config.toml
experts_per_token = 6
routed_scale = 1.0
balance_loss = 0.0105
tie_embeddings = true
init_std_qkv = 0.0204
optimizer = "soap_variant"
lr = 0.00315
warmup_steps = 200
decay_fraction = 0.754
Below are experts of layer 2 (counted from 0) of a mixture-of-experts language model. Rows are named router (the router's row for the expert), gate (a neuron's input weights, with its number), up (a neuron's input weights, with its number) and show model dimensions 0-255. Each number is 128 + 32 x the weight over its row's rms, rounded and kept within 0 to 255. Numbers have three digits each.
Before each expert's rows: a language model's description of what the expert responds to. This comes from a sample of Wikipedia text that the model never trained on.

# expert 14
What it handles: Quantity and amount words. Quantity nouns and determiners after a, the, not, such as much, many, few, little, time, number, and round numbers like 000, 40.
router:088149127115108112086171149160123118151118131140171102123135127124156196181138146132118122079134133195132119086161131136163190110156104128056167119182058115106104138145178185127126142081164145134193084186160142102114067150114127133125117163135109118136169194128096137116148124140166073158087088167100102109104136130123143116107104131069162102141106127095156164103154134145132063138157203080150124140177177068155182122119120144121109139157113100126075127157158177165165160091210109080146117158130135055103107084123129155154104097110162192112147115155134101120192168154075109135146114116123114115119121152180177116110164084101089125149148151097126178148184162110145140135179107110166072150120076179178109138059096132181126116184111056151171178136135193114152123130131099
gate3:174160168089150105191137154150143118166107080119123128162154133208140103135145145157142133078132077110090078101150167128097134133113148115030180120162079157202123204071083127126124068109154087122145069116078114060129132122110100141178135131115123119096067168183132144155087109108134087135133120130124094124117153121150202135148119098024144106088072129117123155120096084117110131184131128148181152160146158147172167120130113099065153097220158126131141092095112161112122174157148137086156144116070110162141122121116111114145129114125212162118120235133141094070122179100109131135178164170049144102119106122153125107132118118161133144137138067160134161138112124127114150104132098172122128145132167099159108163143142102149166134115144136089154123108167183102096150164151127
up3:062092162161135153122213180166172143089149139099100144120092135114134159146100137172087085103139164126154093155170197130148146094120059126097117138126145139116113138079135077126117073123119178181148117134131099157128111094125139152130132114130127181058130067107124133111184179104111123090126177094111116127059153150088106113097095112061138132111141113117098147097121150123067136114146141135136107134109158172095135131107115157092164028152178170185120114098101122142150129163191107133148128128141143071093173158215140119120162061134153109137091098106109175151150107115120111084162141124098072126082065132152150110107055169177118145109168163067128105131072134120193139091139148124062079118125157090161143132159155128124124152127195083104046113076108132117177146136159120
gate4:123184089092105151164114079148094145131138122083152116145162122069149177112142108155118108095166117152138147191093156134074122181107205178105113124134165158153066152144179074122093139068158140116155134131176170113153084052210104121112148093105135103142140134142120142133152158094107129111092102120147067103127190137047151138134101160038137170105170120159209113129099123157165135151164092104125172188112124141079181094109126115087133132079082136182088146118093115105149119151119092192134164110102132121123128166102124207149162116151149116160058119141141171094089100178120127106129165134125089150098116121180122150096180115179135122122140207140126086112165114086093175119100136102192113088100108116188133180104126175119105141155125077157120119105122102135155122091154137
up4:153191102152081181117096075128089159119113144139096087138133121124159083113143142085098135054166172115104134047118088112173117086184178150174102120142143147146150158118137156188053155083090153156156126100157131154097125090142114099112088121139163082119078065124128153139157138118123131139158171101084117085156144173167128138100118146139177137091115154140158130123119115126176102078131131168188134167118158123152127197073139119123131174097080157152102165162120127150116112137114093122150165133056111088104113146152150122159118154116172083068125083122178149086084161117173125109108130104122086151156135105171111121078122136167055129102137207074103096050096077111038124107092143121146147105145133193129137127123195145129110124123164047175089139140173135153154151064123121
gate5:157113083131136100189092097103109150209131106165143071111137089126129133182136179176056152099148103113197115156070117158158165123102158110190198102133132091139145148122167166109116073107109157126126113107173157166092120146095155118116069112123138091094154123116158095130064123182065136136153100135124157136191097170160098091145105136097095122131083129109106112159129230134150108123034160104160129178148133159126134068167113086067171162143163101153151122169087142081134179131104103101171119124192125197148069070145197111093156125121158107151194163146120092084132169127153104146115126122139143162149153106107158138081152140117114185135126094106167099127165128100096134158095191135113158153121125086137131155090160140124115199132146113149095144137088115143089140131101160
up5:186117106173127080132131141119104117105120117097087127082110148081156166135112132098140144157155132116104166150127155231114064196160155088102159119166093112103195140156119077143097181136085172080177142078196145131146104105110132094113161110152156121046094091111166143074138164114092116107116136107159154115108172120134141100116157133150120141104085100148086168155119183170115128166128082179141129121185118104144147100129150076114120156062108149129194140124091109129158053089119158141086170166185066188152121149168141135144179188159121077110095160148119155209101123134151076101062171156109160107057195108140098109155094142132188129137128135134099152121109139136128115104139156163135084106118119162134085151114119165101125123088152111110117101151123190094133111099097060
gate6:105144108112122110102131143189140093046174075115119117121117148108159125115126138185149071107189191191064179139145146078164098107099128120173122118094161121124156183114177132131199124174145109158166162165131156139140146086151141165168139103228143132136192140122132092142127175107129171148115146133055124137085151094116115148135093122115137116121120160145073130157109124100139148153124149104112085142148146101159120127151124083116133143117090143140195164088150107135174110121126132127075179120121096107177026158140147130117176190136147083143143119127134096135109068151150113153132097132086155162113093123112096104138114113188036086134071160166133189134124136145180076153088145107085069108100103151173142148094116160086078115095142085047107110176110121100154137122072087
up6:151109107121103183172126116130145199128168111151107097140170150158131168030128164117068182134070107095158128107130122105184159122088127145126148154118133101101229136157122095151141135142163135109152108154077164141097147108094084112152164151110104123178174111019093180186084144138113100102160122108134105136122179107119147144076130158155088065122125104083111117135089079102089094115118087118063160118112115161108120111179134117159095118122072111102083104116206149128122104071168162158181090142124194150088145145127147114101092097141114130131155100057134117126050107178146199092176099151117071127118127087088183123090170090124153123139119166080138097117146108154099185119134133136138134154122144137110123110159122139150086185140109155133098112125182115182090151142069138
gate7:136071174161118144135110143117174191173194147217173103094110059137140091158132120091114160114126104139084090107097149092104152105115104152139137144151080168119190201152122160104124147136182134158192100105126103150110136134195076122150145161181091089113130160070150188164145133137164150107141150138201174083144118153087123063153077135070101172169158180105120188135108135127211086117144132102137145187139119108121141120124104124094190135094101182117162148173070113170140124134137178114089135132176149158106165112136132102148173184113139162114108120105089124193177088134160152108143201137118159166143133117162147152134111108150128152136131146139095088130113135122121147118112155103091161147121071097168105114136088070151119142153082070140060163120127127111119108088191160
up7:127165131128159140120086124179126153177183141153114115073110087100100154102135165114114137121170050165099218155146147141157123125139127104131145165115096193142140127183157127097156061118136093073133063109126138125138137099144080138134106104176088138083075135114116077156129126104095103078091120117133158083164100134174127116101116123094090094120168125127127096157179111099068134074111140172128123108115075142169117065150117140125085073105118131136154171134076117070084092195080143113138108120162172155146088151106197117127129087099158156135135119155113089175118120140143076152166038141109159166129100109125120162178069145127146118089116141154145062101147115230112173059147102097143176153115099171136121138121158136143117171148097179149147098176078121109175133150149204
gate8:117160181157127165108121146165172094136142096137143157104183086087096086179095078101149121129132158181105112144130086105151152173189087109143142113145223057117111107117110156124134110140133149115066150170115091111131098130098109101162118123157150146111142104124146062102104069145157115103142111145075104124127092140110161166086153138082105138115066147129130139083146072212151133114120117117131092175092171102133088114144161107156155135145169159114134082119096157102117191172065105080064137078088184138119123185087079078153115130184115158129158151162115129080144178111142110165157159140128075092104157215110111148129147116159146097139127151096115103151158164143093165160130097121143071176164081167142107166143117134051155178070123151156081157130154130173160099186163099
up8:131134148179130115088169119141145148091110109167151207115155091120109139100185125097121146075152159074156107103119148105187129149165132168155108097104110136150173079120138095091158166059112137117174088130017136142195098104166113129118162119111111154161165216137130165117148140127146146150139129084155109113117070115177116110090094173144105116068117153141063128101160146170135113097125131091151134170167179122138066110173064184170033095161111116155130103114120168192138101098101149158166076143133131132130130175134144186144122099136136160101164134117121158149078113117137110147131126120119088134142157097163163104100114191113099129080140061101141146054184129142122184080154094151071112137126112079144106136149193111127133108056114117108174153116118137120064117161133173
gate9:147112109092152137150171184121136144059159148116121171104122149106119143159113193138104146154113105123101121160179201100149092123115122160108174144174120087142154179084111104145151118155041189079065088199123121136159088126117146139073164057145148107173127187076135174075110143093189069162116079155107109181125154148096140103141171156088162087145126175130133119105120156125103148087100139091108132153152039144211081107112103132075152146147127113112173170186128135102134082120188145140185121135129122118128150132140154151093095144164136110145141221114112076181139121135151115092109132165138104136072105164145136136133113131094175104097173082153159194130178109139113078151143152125167114096101115117160142154128074142124149075112126106140149132094123146138056153157169157
up9:110144130143130160107124140151162093213122170106164148137141083098131130101106046152138151158138088129157114140095099196129152129133143111039092117161171157185102147128149102100179104172084143122167127114089151088174145107086127126166110120131153148156156132212155111131078145179130145058133166119134132049147136211121121146168069088088151134085095165104115179177143137137157155188154090133113125111159161081065067124081179129155067063109151130138151077101181173156157129162112135130144102149191133148145159124138109098157104092162122093100105118139124138096131103118059078151111090087115057195169176187095090100117064159140172151164120148111098102177099148131082102153152153101115114119150087140159162122139123166134124128100144137117127125152175117147133130117101111
gate10:054108117133160152091143121147124115164097126133169122130079104132041110160123070172119120155116124157104072213098112176119124098160152106128127116115105119188154132104073110139154123096150132093152174147151117130066125085128099130132125089120185069121130103117187122114176076103126150171180055146141149164146160133120172140141115049161157138084103116131137165125115107176108125128140078143172109094098146177133158125052192154142127183161144142096123099151114099142174070137096186134117126137131109175172058121128154086146108091147124125106167119065158070074072079149119114137137160173108186135129142215154095149153123131103203144141109100217090154135138134138125120078137143124123113122109079127164167210101092150152135115144101148118077147156098112121153171138128150
up10:094068148111179136101116162162124171165102103130041149121146163073139148151146083100174087123132159130123107076169161119128104209127106124180131155229125121088147120124089166148115133141170123127128152162101101112127135184177121146096127094087101095158093166055127132116113138113108165128071159153184199151130076108175091129120060095123116126106081082140159104117122103104170167155076094136061131158089120089113181126151110108122109126057154147132100143072156122162064172137140100118098178119088059154131115098108107104196177113088086089138129089088121136154167144137099115107174122083091130160137108158126140123179158166071112164089120128116153117137136204151127105093102151149097141102116173081151157133156157090073190145164090119121141156106104080096139139127113120

# expert 9
What it handles: Letter P pieces. Word-initial "p" or "P" pieces starting a split word, like paying, pendants, Pond, Pseudomonadota, and other single-letter or digit fragments.
router:153134094214122123128070125110146136174113119103105175107140157199184134094116106118139120166085136127169158092109116096095153075131118199146131142123123090088161128118086061098132120167127075082128133102176105111125174129152110137159093106144132131131119170085162140093164172132132148032089183102033127136160115086092107073100164123154162075096128119143097112112113150157138078134124113110105119059110094077144150155141132157068107137127135200166158134110140138112162149146142112124141146153109151120135160089177153118144128114171137105104103117066189150092077146095147081162106100124105097191190057115118130170056104159127104103143140146105079120065155126177159109122167116055138191131151168162136143171173148099105092137093127186099085171144163153145105125165141139
gate0:108184160110155129113125141107073075102130149109099097127178125146064147092194174109096127133123130150116165123128133085107117137127122148184120069136183152030151120151131105130144206073123146123199155106109127127146141094181109144065075100103155123127139062120165122122133100116111170107110164105149122157179139145127105196099173119136101132132116105102177096146099101090155075133037105129140114117108092131121112179175084152167086118089151149124105081101191170098158155161136069157123047129183121136122110167117117203144135131164126106109086108094072119110095165070123145190153121115106123167093102111170110087123127164134126162093092142113158112054150185134133151104140115116085128144115141099124216093185122133172140101133126142086171102116108157156187073121138117
up0:075089113151067116085118157156144137169132137147153153122095097129105057093059130117072124111082160095120130132092130086109176135118052122131187113165098078132159082101107121142108134129095126140164141152163138112130122196089108103157155157118125139150094156106110137169133095116046102163157112105165201113078174128132167112148132101162114110092144157086097101128128126204134176233118116104130171111146146070073211078077111117144196156147095115147109118144076143158146128110078138114130141149142066129116107099121137081137140101138107082131178083174099126142125070152075141141130126151140188172148119193109070116175153101133146079190078161106082148170102140119126103120121104116165169148138117119122134110157143076096158163160080080119097191124114110087102118129159121
gate1:117145163229123110069141132166133125142131150116141164125139124173084133139166197153112141128146054137154145103135107115151067159095158124135200086152138131143167140054134158179133120159161067133142172144112153154168146124106084127224094122127106179138098145110111086120098130174135151077092125099108083110101116122077160155115099073143091150130179143135197112147196090129151162118140147187088064161118158105076095123130143164127128135075141129144140137148090114139107108047100132144130131172105170080206131108155134107121141064139108078125110119112151080158064140110106139209139210165088061136126108123080116121113115131111068142093123101113099103115116129112145099102113156126149117060102101173116152176114103114142076133121175124073091146146147117123182154097137101
up1:142176130081161063119150117044117122063142097124113156131140143084089109159120140154118029130109140080151161155101086112081175124170116066116088169185148123087126120141123137113133141088158150180113108182115114105129090178151146146063141194084113106116166190137163131142107094091065150154159190119167145171135082141110129141169148143126140138132092128098098092133119119084145136142046154118113160135131107119178136150139095156173129094103134088163132089145135127182135119112115153151136132073161143095091052177120134132190122128123090112090131132120139139108134146129144131104086168116155177096159102136124159131070125201082069103103059129142093094127128130130144093112104137138166154072171157107149186102153193055115084086197148106104224113128120112135124092127113119
gate2:148171090120185155127094117166062085119132133140137134113149131158125132188132115098137126160155131140090132153146117082114173162156103130135114183127148134190146137129086084149100133165107125187105122093064126151149160099096109150157217092179131117058070132130142052090084104125108190118159157171169146177166085112159138089176136113148144075166096083179136080156147072179124117109136141082132141174142163133128115084141081108095148129171154075165190141127091133129134106157178148155098114122188142104124162096105107108161131117112154174136118063116152136107085146031169156105118141156109104110142180118169082117143160129122122112126102060065106206122053181155141120100103145133168103066138102181147126129113159119096131097112122053112145099148116150171121135163135104
up2:071130122123100053132179138133115119127100160133144107178134091122181167062113116127062107147155118152156154063094142077032186181114125105137171088132192104115154122164106179105139145140130155106120110109157092162125160126139119111123136119182128130145130159099168120075145161137138163116119138076125104100103183138092139063110134152166136132154137087138109141150125105178121090115098121117126154091160108115074177130095088168173169091126190135143099173084080132110210076126155043138143214134111141143130150133170073122105149131108209106121146150121133163174089087112152150133115088117128154130111068124063109074123131140180065121088149169154137162061120110124095117127166124103175162097116149192075123142157160143164112093090165140107099164128139123119142136128145050
gate3:120041165135128119056137116082132068055143130085054150127127079092094128112149109121163158118123181144134119163104138077134075111120170195108136148117160158124122094140120104101171105195109122134080105064134113206112123151160159133116122145124122162162101079140106148104187155106095150153049152107117135117144141081139199159130174141094086110107089111145144126096117139152139107125148099166105127105095122095106155130186145076081136084144172115201087094122120152100063160126126130134146161097209138196144148098081172149147135140153107087146109118065144106133145149092144138184144093100121109112174111120148140102150162145041123114146200178126129170181094156170149098125135070119133159116046165104147170165165168124165091139159163160135144146118115146128145128103134098
up3:136166080118143121021167098175092112112185127138163099138108099167146146151146154120111080106133142162123152162126162129139106156145118159129070095108060173135117099130144199081074147143098126113208036074132128149146151171118135127093123184113088129130123118124172125126150149122112145147143032114086178162158164100126152133116156150147139100118120134111151120114111118112120052051117133143119114141112152095142154126141152151158132160120129129181110156143115162105092112162191129076112126183149112116116086147140116113159114162129161114176189177164203145185127102143072117155144124092115147145150167126112066123097129153134086133167133100136149117069184104077114161099137095182173198160076154124173158119117185147179122106119069185146120159087043130142100097099141133
gate4:147093160114145149165144222122108093138188090153141150150135116160115121142135134035163115138120109120117160142100098072114129133167143099141082132153124077106133116107121154141119082134113092117080107170064077080134130138150106106109182133135158158157127104082147061085158134121143146113108105091133100163203133116127118101081089125156095146167123108158126148125135098095151148161147115086082072180083136153125122152143107145139134113192188141108159163079188128149157183132114155147085124109026161136076079187154076132098150113111126131143125188111096133080121101094146180189147147174094123141201120132121009175162190143154123135099128124121124178131107113127084103113129104124100102158144131144134103167144133157086065090143116153088086144138160149120112041167094121
up4:142106114158156111129143082102118164144131176114171134098176134089121187126190113150192131120144147112156104129149159095146131151087107084112137112029117086134084138132126133094153114146152152148148085116139188103155142120141193126115060155209164136099111162144154141147117168156133108133180118106137193128161127123120133080167144169110131119077129130100142138211114169142105181113127087139203164089145092154201135110120113106182116131114158109149113110129101114133124147126148103112198132079197072113087107125124161098179107127154143115072117110117148120111142162138174167091082117095162119080086151153091166127166119143159084041167120120171082140171140134107064120106156054092083125091082073166135177160035131172149135154101115150154106164155111117121130164085153089
gate5:133143065155107125199123141138125165129131118092131225102127097135162155179172165145123139170139097143101111098120103135179115086102146092174139073114124119208140130125131148132081115159113146109055154130083159086192169120137094124143088148134175157166145096091137112122214119101090071089161123136069152118127147157119135118093141068187153092162113155127183178094121118140154095146113191103044089163146108091114082087133143121139147064137163169137085144122146121165143138184135162104097119169132086049097086122199106112123075156171146129128133131110092130129111118125130071178134156131113105149131163070104085110143161105161124172141176141106127092128170096126127159127109181150130135121098127151201146168126142111121165153111121153149142137134171012092109100149128090
up5:130105109228122125155149114172115124070097149163092145081136077169137151166123095125130116117123089100107125110143091116121122080112167102123148120099181092188110145147143174130093148121161175043128097077147168090189122072205144156170157125060107202134041137165156099130151130121103133122143082067115136109110138104105131133144159124174141134147146080100110075107136142147145135112164140134125084106126095084061118163162085076211148138135088117131105128105077139099135130149121102128139154150151113122093126125111175170129138112122055141126172042205101160149125144066171112147157130170137122059137143071135196112126107114180076137152149135067138128151117169176081114142156109083076107096083122136159125154160138112112143154124125098071152114083137134145127097134179138
gate6:147099151074064133098125184109146154117168100188106180098128167096085096089087156142134086094154144093090094122133025158082179090080148123149116159140154122091101095133114118117132160137157066155150108080081103153151081134084145048123092209145141102149162128117133116179121099076115121144131142118138162167106132081139181130182073073136142122176119137125145124120079167138055128155083084103143137136038138047129113143138135129154127117094187148075084140139152153116052091101148143139136131125102151173152140163131118178125150111115085141118122100122142117128107147113152178067109110127121135124126135090128131138089167097126058127125126127186124166092140087120145051140130166201152145179135081135129093137098154123123117127126120149100141155045173050127113104127148124
up6:203089103116088080097231171163108109158123095153116161137126123076144123074123118154136075138178112091132116102148166111121190111117096172089104118167146181102083142103143139112111126197125084159129103126164079161159087163147087024120116175113143154144208123070126091155109170069115179152117137109099077182094100128106100127113128112126184161178117128141150108065117130136092109118128113073084111119119118091103125083132129140142176098110137117123110125108134131142052052093124122120126135235104152135150102084162073182122160143090109116122101172111122161161126117157144113121131080076131102145115106095109134121117108133100089157128145086156185140116101141144104042089127175115095120159155140130152121124151174128160053174113136122091128158074157125128123136163159165
gate7:101135121172103139150080105060108151142122135118118130171179138154141147116147112186160165203172161125150118089125127065130150131142208148145145127115161106108102158151147164151134169148172104173023146108100132111184178122150054154108141126137146130162140083106132080128162141172055165099083146152176078110130127162162126150082110082155094138083092104107096121137077172137124139188124116178136108165081112116188095152120159098123197082125168181140073100136185145128143091092114127126132123143096179124149167140135088154122104124110102116133083113124109126127095163163133090081134136123099081134114113064127119132108155160059107159176137200129070160182131141106152105175089128133159083119144105089150098091200146128105084186172162142099130089172111135146104172140129064
up7:193103119101154112125060131117152098123124146102127101127119102136062121132146173097128105166132155123129172142161099137139128102127096119141125157097100104107137185154202115130141102076105088147088113076116088146123108116124116126151065135107115117111134127127079135162117172093139149141117074109100187127135147127116139117182091172100132091135090136065132113110111162071112077165069128125163103088161056198092134136122147117124101130116115122135133084125150175149058150092211167179118095107151131134112112147095115145110133136138191144131078122067098178101136107115118192091161132112105122100113200149108101187087149184162175131158178191135100073113114097173066151102171172131164113143075108158138116081069059108110081098093132139149161151109127087122149080057114030

# expert 33
What it handles: Common adjectives and present. The word "present" in date ranges and "present-day", plus adjective or verb stems like well, different, distinct, large, maintain, fund.
router:108110096081147162118134157156122102127153101159116114107134128066079140154153136113098179109097132146131132131137111150112148158182152128174171114153089136134114091121117131048143102158166173149114094126146128117167092148160073127124072148130131152153144127149101085172186115148160136064171081120145150138119105083085109093091159092081168082189116132122079152122129114134142084102175180172136109074092106109130112146127113150122105109125122078117158126127071156107095056054144109117163072094076166106069140077154114145093131109135129197118208157142138158132140147094125111145112081116100095102119133149074171146182188151129118155133140176100192146140183157104112127163101205087119107094105149097186085089110070147141109163108095167138163114095093190127237164103163105
gate3:153079101141141129108121151137139146103135167156110162166166141154126142134153091083127127094165114128134144099123036136163143134042069159194136170165157064131170148143120111118125171121112114129209128122063100128140141191126071151116171153164086120149148121130109141106158147091152124151147161133141101153069173101161149077141104155092174118177116132138208142087081083175139072133176105162123137121170113189172112116121155158140133156146148166165137163118068171122150154102179100098142144107118159181108145131127063118087096091138124114115099119138071063184156107188107152090115123156130131152157175101088118158139116147089173145168122100093142155186122116113150096151073160086131181109099133132105116153162070112156086162086113062113201145114052121093084104155118147
up3:146125105158157094114108105156177130145158094120117040128189142153169092088143129093127098086153125092124096152125063098126130125141090130153112139099161156147146105135079128126163082125114117148098135121143064113125125105101176154129088128153096119146156072113108111150109180093062061138111057143117172065117101144132141071120040096103093123096100143080104077085141105116207099128083091132136126139126094157136131148190207111153107036146140132139155111121118097095160131113133191115111114129169195131091118142128108091081106161110145073112127114176143139137149126167092124078135116125136157146141152089096137129167126152084161115099114138065163114169132057168171105081060136173130156072160107112140127161158091091152131152059088157207178137102112070142107139149095102
gate4:123121207075114195137168134100078154144107137132125128164200143083102156140132130131073201125129148123108153105130213157146096079144071111117123144193136099101190171140117116123150151129103140137137165103171148195074207153166087134111054160148124097092158129099112156122103126080135113178120128120142129122117038115128108079119155153117097118130118168108100097133071141136115190152115080158099134099091147138148115159188129117082182145129151171117105125201123130150069191123093157134152179107145108095120096130159128114111137113133183083173079172111092163074144151101149148069165126172075163099105105140074177126147160153163142093136121135143128135167116181071102064154130135164083154137110142060136151093062128125134178113167116144157146152121098116106138125152158143
up4:110108208131169071150114081098129115078182171149118158151136116179088118127121142150048105132174086089109123150178107115158103147103110093141162152112120132159137114162143143112063096134179133116164131168214109176098189160118151111137109184126132137147121111158154139115103147119126114172144204137084136145128072065095121149179165129094152191132074161160136108182054176201152131161135093139076120122144145145130149105208174117152169135127129162109120140143083120141134066112035112085128131177154151130127097174116134154092131101119190084105130133091072118113152091067108158162087167156128113062087163071128115115147123186137140097121105114148092045185098109145130152168102109115134138140155128068118141149111115113103113140095140110122114147113127158109133066125160102
gate5:125093142180103079084150054181110060166093119159137127084181016098095105111145142109107129135144195105140092119121107103131129101121129150129136181139129137089114142125162080095126106204115092193149110132089150115116107169113115153114107135111144101105117151168118070110169125134122124082176131181098167152149097150116124090107162145179157096100127155124175164084119131148090156144165081134166118118169152115154124150074150186099124106114087123135114145120086112177144105085116113103092120090092137112120114095137114203133080108086098118104117117145101171181121126138144097116168133083146107170089141230129110178080070167147088148107186081154069129161147163113163138214069150168119144072094104147126172123107145117165120204181156133084112137153105115150144173113112122
up5:127144179122161209099163084107148234117111115112117183125129100169170189145130149241102130178121123128148128214186102146099064111127100124159098124165105118106125109164207118152171131103061154115084104137119110141166140132147161157172142130154150145083083130138151104095210155197122122173145159096158112132133134171083169126131099068130189188134109105069167099120081121132125134143135161072077108144122131121159129097118146140155135140103182144138148141159113141173135117155130179180161065108220109152126115115172126104129163131091087127128143145110068121170143139141133124154160154157162138118133135138109081098108093190144104115109082119115136150186126096131176115119106155100073167131146084105127184182140112114122155106141115184096086120148109168139109146106153129
gate6:107119138087114083125167131105176104155161115091100084131126183130081078144078178117086132114131122134122114124156143087113138177115143114098143132170125116098162084081110149055103133148092080102098139163139197140113166115128118123105123126199100140104094102131127111123126112070118140134120187146154130088130098069046149169152110061114168142109159156086084136106146085168116085127144081117091151125141156155072188142165149147178113149102112134178159165095140153098148114104179085180094115095074095131133102117067130124119121182107168120113136179105078112073142120154102138100155205149118134128139096147124068115049185174162075144144174152174156138111128163162131128104159131124131161138150105103102161076163095138120124197208101072115170119069139154119136203076170144
up6:133111144075067061111157106149102111124160071111136169091082086114148092094176153157069128095177134135104130064154100217127150174136124108139196174128119174141174104128159142091097105115095203088127111115117073115111131130130094096156150121165167110141096132164144144139151146138146099121121104129129156082102095139153146141091090136067162182141140130176106146092171132105116123117150105138117174135134153126083155070186165155148114163168131115121163176100121092060159120145145131137129108159041084142123030147172142143069142099111123132154162166150126167132231112165151169105131159109161168139155130136169150133189130151162125202114136115083099129060150167137115121096160076131133084190117114165152120099151120167164125155096136124119120144084072080098114157162121090
gate7:163109114148138166154140171129094089131128152118134070111141143103142157094182077087129169175179132117059074143129185101049201170110096152161124083142100137124076084104111153077184148103161113114144111173126136146173126120135141092147100124182112111140099161142143133098148134102134121089150076155169123150093165131155159133120159076164143158101156095105214110163153087133146128125129136148144133121140104074142117126090136186100134202104128121136202117154101141133121114107144137080108183125138138131123113112075245129137133076131121139173154095100156055143219159146209098139152151170152123077193140133169177107106115085094127147150101123146142105175143109121117118167067152188121125129101117100115121171161142095107130114085079163188070142118138147133148143139107067
up7:153154099131119125171141116101162123140153129142143125085118118143096171137197129175084129142084151171123134132136091151107086175058135166082151131147137138093075146139124121132157196139111118135133097097108085145161146141158135122136126172092128191124099126113130150158187136128085129106087143183114148164087111187159099088108218107128071108131130118151140225142088073091156114103174102143090122081138186119090130114176143156124157144122052117160083057071137160129086156106114039164141101087100116164158130123085171152166143069084157190160140029141109110099133186122150080138183155098158106130115117146142157126138161097107129140159096129097179081191180164105111123153127120151116138144142158147144107178152140149110195101124092133166128166155154071105170146097142124
gate8:068143201164090145150128169111135115125117083065121086176123111068127145202042097124119102089099094095079074134149133152064096151135119124170165165145164125076157061196188188126148135150084141134123148128135112108068146072103142160122135141159134111129112197152158121151144109091144086124067149179135138148175136133086097129097146089085096135104117104163133104126093195121141122124147038157200126108137089162140111139098123184121100141064149079085196172116119136144108131175133132172165100124147100070121107159099145176112104198131087108153135083137106106088130100130153144142124132146110091153093124083127178122123104114131096184096153161092082075118127152129144162106119144126149124147152159088178086111153128142091164117103123129191102133188142074119151127148174125
up8:093084112177136180181117187162117132132130116088154109141147139199132082135112163113115120137105096191170154146125135138132115112107135124156138166114143149135077133104123101063117112122127143106120125050100104104119073106156152150223114085157122165112139149140119161144100098083127115130139106102130090098080138097160168106121101161141047133143139131199106165135107170178100127149144114205059169212076102114115110065116115164132132118145087129201112153100142178115100171131074112118144173092098131099156108051152148141109152147169101136129103153182171031105081132138112115124146127163161150097132102155109139173132129084084184096148177046131153116110124108141116178154133133178148130162092161103110134170133156114172112073054154096131121121065103072147139111117093131
gate9:085122137137122173094136116134175099167116099131129070108128168150127123125123101128115136168092167085111093113143084093125105155179163106181119118125158161140150134096137202113102119168152153065111152067120128157086146152157195072135130115173107141117124130107124097080126122141113126126118097166106110153047193065141122066103159046106137032146112176078079151119108144061107159062091096136138092147155137129106136106102122071067127085088120123123176119172096108157100088093138170100163191115096121157165192105135084122131157153167186164154141138140175152153092154141159161183101130173121074105151085159146132116135164127158147171192148132165209137139143130121126149150116124123114101102092166114142089119129136161129178104070100102075092146146109126169151125202168126
up9:152171141121077135144178118153197129101138106156099168113085200178109142127095137118167101117116120143109060167205143145146157113092137133133113111156126111127172093133121139124143086153097114039133062138143144148082092136189124129111129080106145095190079157187134116126089143098143194155091128126193112127113080171132114054074151115129152099118083117101190149123109136122142123091156090137100131101121120085144131117159105091123135148062140123133104102117084135194123145111131161102140090141119116218149173154138095157130144223139142195090070149052086120121161150119145132122150119121119105103103124070141119185146127155129095171151115055122105121129128197181085162112137152104132151118108103094129112210105125099121105056160089115094183111107083180144145140144111112
gate10:133179134136139171087107143127184134169161100116162084133168190117148216107084134149193099176120103083112152168165206126131172181099129120101167129087083110138128098164142154134124086133095122135099102179168128062147095180139100099131150143157148087124092144113128112102145096093071076102126162136139107057108199128122169135129140115135145087116179139130126042108111116135179129091115129143121109216180114115088126108116097115128117103125134134160126177123113111097140092082094105107099161128127128109131110131135125123130159136135051138115148096110119151142093099185117111085157097144176050117139148162154149146162069124111095162142111067112139090207092147191150075129142056125147123159116099110073140124103137130167167165104080111171153115128116141140166237143144176
up10:152150141148167125140122166118115131126145131116147134169155113084181113119076107189118162110026157193124155175192137070154146133103090153134114172173151148115089119099107166168092132142123136138151115109168188122137158140169082065075118127146150074111161108177133118062122182163103102096165115094120182193100096157144113133135196126084114180141147175152083140131113147086095090118105091078068136120135187109154114105139179177076087141148165122156118144102108146138144113144113153199172188137165094158098083112157123137116130118076140167154154070180150128139147136135110073147148147093091086124078149171118130115083120150149075149089161154113144129149121192154101129160128107126082090181046099176152139118135115127198128117157106167110102170127163071121123092128174122